Weights of a small mixture-of-experts language model, trained from scratch on English Wikipedia.
Experts: 192 experts in each of 8 layers, 64 squared ReGLU neurons an expert, 6 picks a token, a softmax router.
Training: a variant of Muon for the experts, 508M tokens, 3874 steps.
Below are experts of layer 4 (counted from 0) of a mixture-of-experts language model. Rows are named router (the router's row for the expert), gate (a neuron's input weights, with its number), up (a neuron's input weights, with its number), down (a neuron's output weights, with its number) and show model dimensions 0-159. Each number is 128 + 32 x the weight over its row's rms, rounded and kept within 0 to 255. Numbers have three digits each.
After each expert's rows: a language model's description of what the expert responds to. This comes from a sample of Wikipedia text that the model never trained on.

# expert 9
router:128162113103101152097103107113091074139117116165117122101161109079176154141133136138087160068152143099133131107131110062117141117142152087124090108080109175070161141133169099148152098091132133095045133051135119102093146102189180084156107180181145157156153108143123108127151170075116065133140080123185124152116149134072094128146140111139169100098117114056077098149178071141141172114115107126166169084110117148123170188110144117126078100114174130156157085089109102109156175063118093
gate0:113139127160109138146100140150100083128062090211189104113172114166151122065124106093147093164163156197138181134153122119135123138113164103193141124120112153168112145123137153159165109101143090146167122099086139127131143148087155085100049152179145174111070063162157124136189160114128108090146161161151154161149161096074106150131163088121037138077145116102173116138154099157106100087184089093130189141109136134086139128129123076153172151137131106136098116121102083155088181145116149
up0:140137134167099132109109170128090076134097070181173122082155131175128118068056103115170097177169152147146161083159192139152131115127183075180124109108157189157134107143140098151213153084134103138125137072119133135142146164120162132129049117157163152122063073126156124123193117093101118105125119156212112158158138110065134168103169104131077144109151127126173122117101079141132071105143099108131153112134130111119133111122106100142164188125114145120062153117103105173086173150129159
down0:197140170112125054074112148080128134172141155185166114139144152142120176165128140133143145116092155159122139064165170120193102127109116204143122163154111106121156070106116088152118130058128144065136106137122141155100144115102082104066123141172115137110103162102102141108156128106148127093205076117159131114123075143076105057091144128194141135147125117082071134103165133091100120121187122099106169037148083107127163101128106119156118111179084133136102141098115139168103082172134131
What it handles: Short vowel or syllable pieces inside personal and place names, often foreign ones, as in Avi-s, Ja-co-b, San-tan-der, Jali-la-bad.

# expert 27
router:135119131118101141102093133126115152123070098117115139151181113137136156163120038086130140115152106146125085161094169044068115092151084153139145127087110157057106078142156124175144090107179124087143137086099135131111113105162095068114121188112091164100096137172102147064116134158133165169180165156083133148084154149077148114120170163114120125161169125099101124109166108161083167176101065056172115123108119168088104129155177105150095156110153175090117096128159155185136144123127077
gate0:116120166053077114134118157160104154119086172150129141209119115133108146149142119108162076142100129182126077212139164077096127125079139106150001076127106141146150093140097125091159162118096162138112138122136127140100176160097137084154099105168112136130089124136116116117054105116108130173108119189132075115131123150153134150150142152145196097148114130074124114176157068089103117112129115154134095124242113170156103112136136116113147120171124138150076150089135126119065107141138135
up0:094167151136086109107136092145189073160118117156119090130174103103110164075124155118076106078120104099116173170112151123189125150113157157176128147116118129117205139198153150166165168152137142101135171088111144130160080129162099154199174064123078143104123130122061174174086119162132192171207125110144144126119136108083178114113142143108172121159134074073085129115121129185116096141092161150075109109103085148171116111088108148118169124066159140129133126089124081118141124152090143
down0:111056159131113196087152152132058160116130096045102128068097130143140113132171107123142101174138121166103134187128141098060087139149117126104109081106126166117145103148141122139143103091125093076132095155136130118148186140158075132183128126101087106185157111102168122129126116114087141148189130168173092185146152129140112069107158114132097135127143122111146139129128148182109102061133161092139136122161134079039108177149122106146037109116144100119130088069070082089128147154101083
What it handles: Endings ed, ing and ted that complete verbs in narrative text, as in arri-ved, repris-ing, depar-ted; also whole past verbs like moved, announced.

# expert 13
router:121171154197160067089121076115123165096150156130134160149128095180063132122153127140204096171178148127112091139106104166125147176062164173122132104106131147093093119057149217102100107156130108116157140130084135169149085143164173084104101165145146181156208139122094121121099143117171128142124072185116164170118178089124095088172140106072145179102168099067138138129152143106107148118178135129152125112170114118143087105117088095152132129145160130129158156169132105143134078084129102
gate0:179098173146124081097153144127099075111151119146073131169132083126134056201169129134131136160116164152130132103122162119123150118063083094136139147138183170120163092144181164141155169107147109165109167183114148171163129191134130111163093107155106093107119132061144210124106176205131132157171116130117124180138089113109149111101106158122129153119130165117165158099078123139191136122159133117152140090151129102123072102020109082133165151107191174126131149107161158147149109174148121
up0:145093140142127113163042047113090105135129081150126141061126220140108144109106114133109077063109105103161146126158115153091107141149125180161109122152120103076109123122120092103091094143173082136095105134137164081131131093078092072143125081100101127059153129133130099077164124152117109109124175166148149107073112132132124125163129126113122095170143118112083142098146147170072194128169161147180107098092065153180057179156145114129080122092078170148149160099143114158128130182133143
down0:148130131174072155146112190103130105142128085111121070134146140138132125149133131133085137111157142120126083117145122109138160149128148141143166137166112120147120128113042094142167076139145118111033116084058061135093054155129057084155086128161116124064112176125164109130156095094145066082143153151152076096117090121131191086188125127135137051153100150135130162108091169158139116143103108124114089104135074121092068108105079097196121144058147095112148128122143129112128158111151082
What it handles: Line breaks, dashes, colons, pipes and small numbers in infobox lists and tables, e.g. Children: 3, Wins: 0, Succeeded by:.

# expert 50
router:100122088126141137060109150117171157190138143089154150161149177160068110084090119160141163123124137116085113135095143105130101167207117147075118149149169160144081136164134131103085127123121152111103090150162108131051094065124134155117203113150124120148118135111151133148132151174152085148189163133080142092117115077128123101099149090161107092171163135101093153159121144100147086129142079049063146130127106146118119127205117161222168183104109081110172095140124100107177125127124096
gate0:188098135151130153110193204107121099088098133145078125038134105169100171158120133129171158129115123097116121138152134082107159172097131172117136094149085120162135127158143146154139119152133098128168091162107101115127161146158110160109099166134149082110115130187151085141156134160154113135055104114159165167160152099117121176075130111087083152093050191084115113086106112191047158129154116103126115101149134084116178111129181080105136065081135163159141079146167066147137110118144126
up0:137082101131128180083178201118120095105136133151108098096157081146092177127083122128133186146116160124136107151171136106126143172123121174120148067181115094207152122164119125158114105099109115132142096155089166118112104097147116142125096144173155088186112121169136119160174129154178111117064128135154178203150129122121142152127133137093076096075063174108109113073123075173059153105162081140152093130117146102117148121130166078076170057096141141157108114161145099202149156103153128
down0:135190172092135077085159146151104136146060110160108093142110128164167120122169114161153168214141120123120159157114158140112141144097120171181131204130163107107157148150172107126156122145119166145148116097155133121153145172147079145164123133122147166129155074170189116173125090120199156148120145135145073156138151124074085098186165176146043125087088080192148171130180109184125148133071132130132169086140111161112126119138168154123162121108170139104190091139135122082118150083163119
What it handles: Bare spaces, the, and small numbers or scores in tables and lists, such as 2–1, 68, and spaces before nouns.

# expert 21
router:146128097163142096131095141153121109153139092125124151141093116118154105077117069163116127082163089162115129145124151153043103123090111134123100097135126126062097101127062172131169108088095116146160083151089131144111074108138128149111145144152086130100080143158186113088110143120096129167197119197090113163108131122145197143130129127115137107150163131138083152028098183132136097129166049126157078198110155105180144128076154094159159152150119144086097145100065130196149149126115181
gate0:116132164195145161115122157119122112104115088121193053045142092151127153100130129153134090131114129090131162092157155153106154134119166151106092108066157085083124152098117125144110134136097169090102169164105096156129061106076158119172132069136101143145090135151186170114127138123140072194165106051147154097173164127134132105142130140130073114148070146167128072100091126072147144144124093137106103156132135112181106079158111186109124140113193143070111151114105090116095071184090102
up0:133107102035100121116129102134156182153152184123102154198095157111138059163146097099107153142167162175142073144099130104108096121149114105137174133182110180159108097154169114091133138142147091121152079115156103131138138142137107137098160159113139130111152111106113102121104101140146122074160133161106114109095086166125124179098085080129169184114212108049162169181154115166149146111099152128126167098109114135098082164106158107111156156111077130133094113174143240146142193090124153
down0:117185143122103120125104068091085165135137104126093174163099213098089184119118112125140114175158083140131058110089127105103145183148132121107144156123145079187095078238136110165119136090113119129069096117121159097159124139150141159134150124119153070126141089136170036092148173120063163107155169122094092176128146121114140171155139130177095100128183133123149074181154125157108133124164136143135133106158096145161136123083127120133110098192099120177130168118152120091106180094104113
What it handles: Verb stems right after he, she or a name in sports biographies, taking ed or s, as in start-ed, play-s, sign-ed.

# expert 53
router:136161142191125158138153114112133156083102102100178127132125095075171133122165151101161160138094141163118139116186135186081140115178166106200119114190147169151171076092156106132129147132166108087123137109092136124102108171166153146105120087129124117080100087157173191188058095123186152088090133093172101121102085148114150133120114068088138137140152214104108147136142131135118089135084131116145149182104146130090147114109091071109155131118156056115158111123079081095153052096144101
gate0:115184168162135113149151104195101110070125121144117170122124202101112150112118130123128158112082147169123090203106131215140040143146169076140121182146099120106135128106142123102198111146126115146100138177135146121149134127098154133143116128137150100123126102131085151202086177122153149127124135094165151138146112138128122114145090137075119177112111096172128155062107154099130092147135137165162088100108084103120152168200098137112143116104130097178062127147156050147119087133064218
up0:107176172141135146159159117198102096097130091131089156122137191084112150099118125115128176100100149161132103198094123198148058134149143105149127175151089136132155137134131120109177133133140080165094146173117156111135165113106130147130110124151154118123146075137113154173094148122147155118119138093144149168169122145136119117155118122089099196131134115170122147017121149094140103156125134147174064117126090091096164150179084152104132132098120095180079114142160036173132096153058220
down0:081125082162143157125145127176168068106127144180145087159121148152082039239129138170131091099075078113136162161136103128124159086074136142116124156090117183118159123132125144090130115090116141165142115123082106138155150196185095143152170104099121140100138153147122132117127125175087158106149101087115162188128120128123139122131140082102111111154010122052132070108122084123172133110142107180132164145068098123126107111162154134104173140105177155128156165144084138112154150116123113
What it handles: Mid-word t pieces as in casualties and Mokhtar, plus time words like century, until, following, and list dashes.

# expert 0
router:177123085122172091099065134154100092140168119108090161139117130105174117205085113145117148107162125143119185117145160099152111128097141134076096078098129112132152132098075169191120112113143104126076083123148143059134160172070151183130165186161074076185103088067095068088093097141121083142127099161161081096128120145108119168124116135117130074120106116131128059144089171124109120128175089198164144122160134105147146092159150089110078112109156158144108164075155114130097176142123114
gate0:186216111142095111116174137149089182181111128082095067141137159074154137156104075153143151117106099145123141108159128190118135147134155141196079108120158106151192155104103105129162139105105132153117090127082109144099103135088096120133165188105122214179093090092088114120169112132122160112140101152089104124171104143183162069146126171147157130116124170133125088097111149146140139137172150127174178162200116143142196102147170178156152185121136081127080097064128120151133099129127139
up0:131074121070129136053105110099118119118127110132179097133086157172111143144170142192110100171160116136121135135148147101097149118129088130054081156137101138079099101089161124151134170125141137168179125124110126108163058121139141174107117151092171136096155103160136100113096140130147168152127132148171187125112132067097063153089153112115101134143076056135114174086181084179071121151147072162104162094174164173090085140083122088159146125130152183107171216160116136133117085128141109
down0:137107087118160167145106077121130099085138087132129126108030149104110103081147120148125132101087117138142126108103174190153203110166117091071121133128111098113100160086103118124098126117136147141093097102143150150115120157084167120120164080118062196153130175111186121128113120149124106147188109112119212120148064136120083128109138032175177099128119037144160096142090072144142133158126144136099116151162165117163132105136149153131104086117144104214119094118144157151144185110086129
What it handles: Middle pieces of proper names, often people or places in sports rosters and tables, such as Fitz-ger-ald, Sch-ü-ller, Le Z-é-nith.

# expert 22
router:117093109117142100145086115157112157071090096138139088120130107114175180112107064111100137180161118109111101154083120102103119123166054133160097161067108086068123112068143084139158128181100114153137159159156122116106192055082083119176122179105099119088179103120118155163188139139119178136105166165124128113150153178075175138182157133148089143094104118151097156148173136188120191174070135136103162101114108126118136175093148082165146138169165134163075117138130154176157137134141122
gate0:133166170127088149180187148119127175099093086133171109127140115070095165101065175126186120102097107110145073159073145166095075101111131143148196095151156097134221075123084129088155214110124118075158121118118101127131107061134110079173130152172147095136180118089153158144125169128127123161156151169137085131123101145102095113119091145099094167127155126148138141076129151084112133174108196087109106093112134154130111101147135100161132112129124208162094092081109150101133096147133101
up0:122170149120093157137111135126104138105127107104134069177109101122096179090080173132176109107087091123174119141140158110093097126114131121145129093125137093089175073070091136115156110139098090080155088108145113187111103041158160092186101133181115112140150126109103133078087206177172118099130113207117107146136109184110056130182111148104117202133113140117134117103098198117100104093112193100142086104163111138092096130169120075141130129127159170187153119081114131096119097107143110
down0:150121114060067094128124143151163131166068067140061102163153126137141102142185152127171182130159107143139069167135187185073126151140112152185128099102106121206178107100125117084199142134149145066175104127134166098127163140157100156128177155059146105129153124141130107125113122146112144086178140154156135129184158106089138107155156079136110105130033111084133104140115105162107114062121112166111167137136105112078108086053123131137137072141117165124140105133132076112150111142137114
What it handles: Inflectional and derivational endings completing verbs and nouns, such as -ing in rapping, according, -ed in designed, -ated, -ification, -ence.

# expert 18
router:135123144158090172141140168155139124090076140098146134121130213109112097125106165134172117087084098187093081183113159168104088106146096135137184184089148145165070093143124174122106154101088113122135136135161106150151190095076124081113088103129106122108102086155152160101207081116149108175164138176121130088122155114164127104122110135088117103140134105146122089149158149084124133084137131086163082132089124071125127140185182077091101150179069153182116144163101161114148111064109189
gate0:124114091213076141131166115077148101158216147170082093131173134146117136122127158229129125038086169114141114066125129079110113201119117082073158117161120133115095107092166181120161105149140120140150097126097121201166052143164176162152116150145160096132106130169144142118160103159131121114124153086160140118141122151134146083161120101171167114191130126137152180150127190105144133102160127149132102128145123153110124160103146114129121100184079159150115098170106135180167133106133094
up0:136128171032187102131111135179104165118029118089144142108100119131140115129140113046102137203194096164121146183115121159145119047127112170187107156094145115129173124183086066126111159104103126122112155113145161072086198094112071104117132109099097157124149119102126107124088140115106142150136089172086125137116121112122116172091144161117097144093126115134106085106123062153091125168088122106106170134104137087141117121164104115109125147069175094088156173101138121080093132128126161
down0:166149146063105042158131162133183087095116164176134123152169087107145183132116131174169161105126112111149128074186092120169131178120140066119125097157090168102137156086093106141120103058098149132176117136129131109146137095082148109174074123160088184160130094084180172136153102109111075115152107102087102166165138122194139121106149173087144173138105190113139101123120196211083140126108093175131087132151145131132096100141132170155139143105140072118104113134109114123109112108171086
What it handles: Determiners starting a noun phrase, mainly the and a, also his, its, their and this, usually after of, to, in.